config.toml
n_layer = 11
d_model = 192
n_experts = 32
experts_per_token = 2
d_expert = 160
router_score = "softmax"
normalize_top_k = true
routed_scale = 1.0
lr_router = 0.0016
vocab_size = 3194
norm = "rmsnorm"
tie_embeddings = true
beta1 = 0.9
batch_tokens = 32768
steps = 10645
Below are experts of layer 5 (counted from 0) of a mixture-of-experts language model. Rows are named router (the router's row for the expert), gate (a neuron's input weights, with its number), up (a neuron's input weights, with its number), down (a neuron's output weights, with its number) and show model dimensions 0-191. Each number is 128 + 32 x the weight over its row's rms, rounded and kept within 0 to 255. Numbers have three digits each.
Before each expert's rows: a language model's description of what the expert responds to; "comes before" lists some tokens at least twice as common just after its tokens as in all text. This comes from a sample of Wikipedia text that the model never trained on. Tokens count by the router's weight.

# expert 25
Description: "United" before States or Kingdom, word starts like mark, prov, requ, claim, digits in tables, and pronouns such as its, she.
comes before: " States", "-", " |", ".", " Kingdom", "ed"
router:141096098156113092136103132123105127103141176089141140079095120076165065144122105077137178112090124103151135121071159134147084142120104150129071196150089098101134094129134092207107101190081085148109142169079114162116120109117059152119140097130179134125140147145108169134106079108155120126140085190137151098129106120130125114085118146135106135142082109151137133148121174142124122150171149193176134130168096150046152121088186093117117113126131097134166114088099157023114128095158117151134164099132155135150083115056143091110134151126164082125157085132081163111149117135081130253
gate3:118160110129116131063164122113188122137141140140151127117168134205067134108158108171139122134156087110104104156131055116128147118142129059105099149117126160091054180078145053160139178145155144125125110114104147162179123127125129203081183147144153154085098128079128153142170139173170101131133066155165154115149120070205127167124179135138130104160080165115090083132129168108060131121121070125156116158078112128104146121131113079147093152140047133104126129062210161141174132125080115117114153111111144085166123153168141127135156118095133182063084122122132098133130133093170127137
up3:114077088161119112139133087111105098175116184063187108127123162104141129127195072123188138153129079075107131166144147128098064153131196117096113098084144124103156161089163069140156139161188113135132132105037137059074110151086117110170112130179186073121156171148136124155095129154140134126127112079120127159183144132119140131149137170129072147128082119145163120138125119131093162079141144110152074131127127178099160134128130133149109151108091115203070164115107144108157061136116116141138066128214153118110163138089138154107094142097116112117131137090114104132106048099190162107
down3:130132205133134130104169134135128133120112105166103139130147093116128147159150121133087089131138115184175130154110079121181132116139128143170103141154049102111120127134101115166098142151100055144127122136095133170238179095175219098149112127096097141104132117097134124147106095076106171163113128117135124118070132148091121121127105150039125130166100121093140218105168175076096157108096131112120116110184067083128156104133106123168124144168180067075139140126098097196127101108145146106156118145089162169127105121099141164160102104105106152224093149161173110128113136200148127117

# expert 22
Description: Characters in Chinese, Japanese or Cyrillic names, LaTeX braces and backslashes, and symbols in tables such as +, *, ?, non-breaking spaces.
comes before: " |", "\n", " |\n", " (", ")", ";"
router:142092118123205091074129096148130119154167121058107152105061186102173073163136153099122105099113115165148147161106139125117093061078162154140086165148139095145179189136130103156126135168126196130146084159122135083129104066175099142119136167108183128116085106153118103129133196100163174159149107108179084093113152088135125084086140101144185147193125212156131134112153154105137136139191168161142098120120137108098106097078159083064140092116105078132166092129117150074087138159150116130091138108109137100159128156105182137099165093116110083086108096142118120166131145087099139179
gate0:130084154139179158128206105128140084191175112112103125114124076137161108193138105135103092112118197128115168112114170104117144127130091126064128140109161127093131129163075137197193162055138144168124085167148145134082133158123132126173160161152111093180092145120114078133141131099101114110116116119124182093152055080059085103122057159053127136103135183112131113120144119128106146083135119122094071069106166071102105124117096086112182131107149078123086110159102132116194149144166140111111123188133118148090140130124112120172150134116127058105126102104148183168143126126140076079
up0:134135132104131122133190074079161117150057146129061121095127160119054134058110163154112127130121126103132119136116142128094122139122165126142123194186118153123102119133089129084114121118101073113232127137083109169131127151089134099130046092088169160163123123117132062107094140162147145082085103070142145141126125076123090066102094133124037135159113096125140112130069126155134078125138124133137056164132095106084144093114185121111187155099199091162154132107118127092154134120133119113115108137130134127117106163068089128102191125130095137034092144170157163124145123185129150138
down0:089133086102124116123110042028125152161108156108139134112089166081074105106165093108144047101134131133132108137157164188052111116159150112140177137146183129142100133150105062148067194144153156095119124086105112091181114085141131067134168227096122157140129114122122127164114136096110135091141120071104113171180109098108111125105133166161142091087135128108131134102103187069059115152144114147122167101185132124117114080105158134144116140093118154131112061115111148111175155136134136131165110114101110103109067081082089146178144162168178125136144091066115145146142118112133109145

# expert 0
Description: Word-final suffixes making person or plural nouns, like -er, -ist, -man, -ers, -ies, as in Designer, chemist, spokesman, candidates.
comes before: " of", ",", " and", "\n", " in", "."
router:159150181125135080167123124138113115115114144118110162081175120147149128121122134142163138159132171136119118118115142127176118112127148165186170138134101093119063140135148143132136125097097170135109124148148168089157169083167125144113122055099107196104153117158184163085155139164158181170100098143162109117128162207133116165098164097140111076148108125089087121098190107121112172088134169126074120135131159095149172150136099067209095130126097113145158101160086137163200161157135191106182090112131156153091126174077122154105131057044146081112112157143110070156111062153071096142
gate2:145153124129127122057161152128138158193121112182174171185159143184135126127112115133038146198129157110068113083093110067141076129058110117197191153123122117157146141128150162192128116132183097134106073145113159100119123117135100116124113086120128132064083158145101122155176099125130140153055152085087132127143108092035108108118095138125136129121154072055042146127087121085086121137114133122114157106142164107169096136135168129170143065145123120089111130111159082117114142167139109182098047128154136135156120128110131104093140146125139148119139139069147141091128168119171127155
up2:076130152117035096127128137173126116115151064084106136105118123091067135109154160128147107111085118137138129116125105192139130119150152116039119053119126127131134127153171113083132141147086136111130157086137137124157080093126113074137089123157090093202196125125155125115124133078152123044169169139118146122180128126188113131111136082095120124116173118117172114148195098166118191211109124147173175118116103119073098083130054078095126168070159106126134091178119166105136108120102129103114139182112132166085090124187147129124165106142125107138137101140069141186109120112100182125
down2:112132107089108175045144154149126141130190070169159073127135190101140148103114130149149093114128100120127095186125130086131136156093158112110096124203141123102116141134147160122125138111119128107091101093107091140112153086144100136123148091138099028128176077147095141138138126134136151118134134132096172120123133138082054125091128063122150142156117165159086081127141178120059153177168127107196194141105111125161123132064134085156178104111098149081127054127184136124117077165159102134073151143137128100114112097128122191095089102094148154159127157116117127079147167082023146106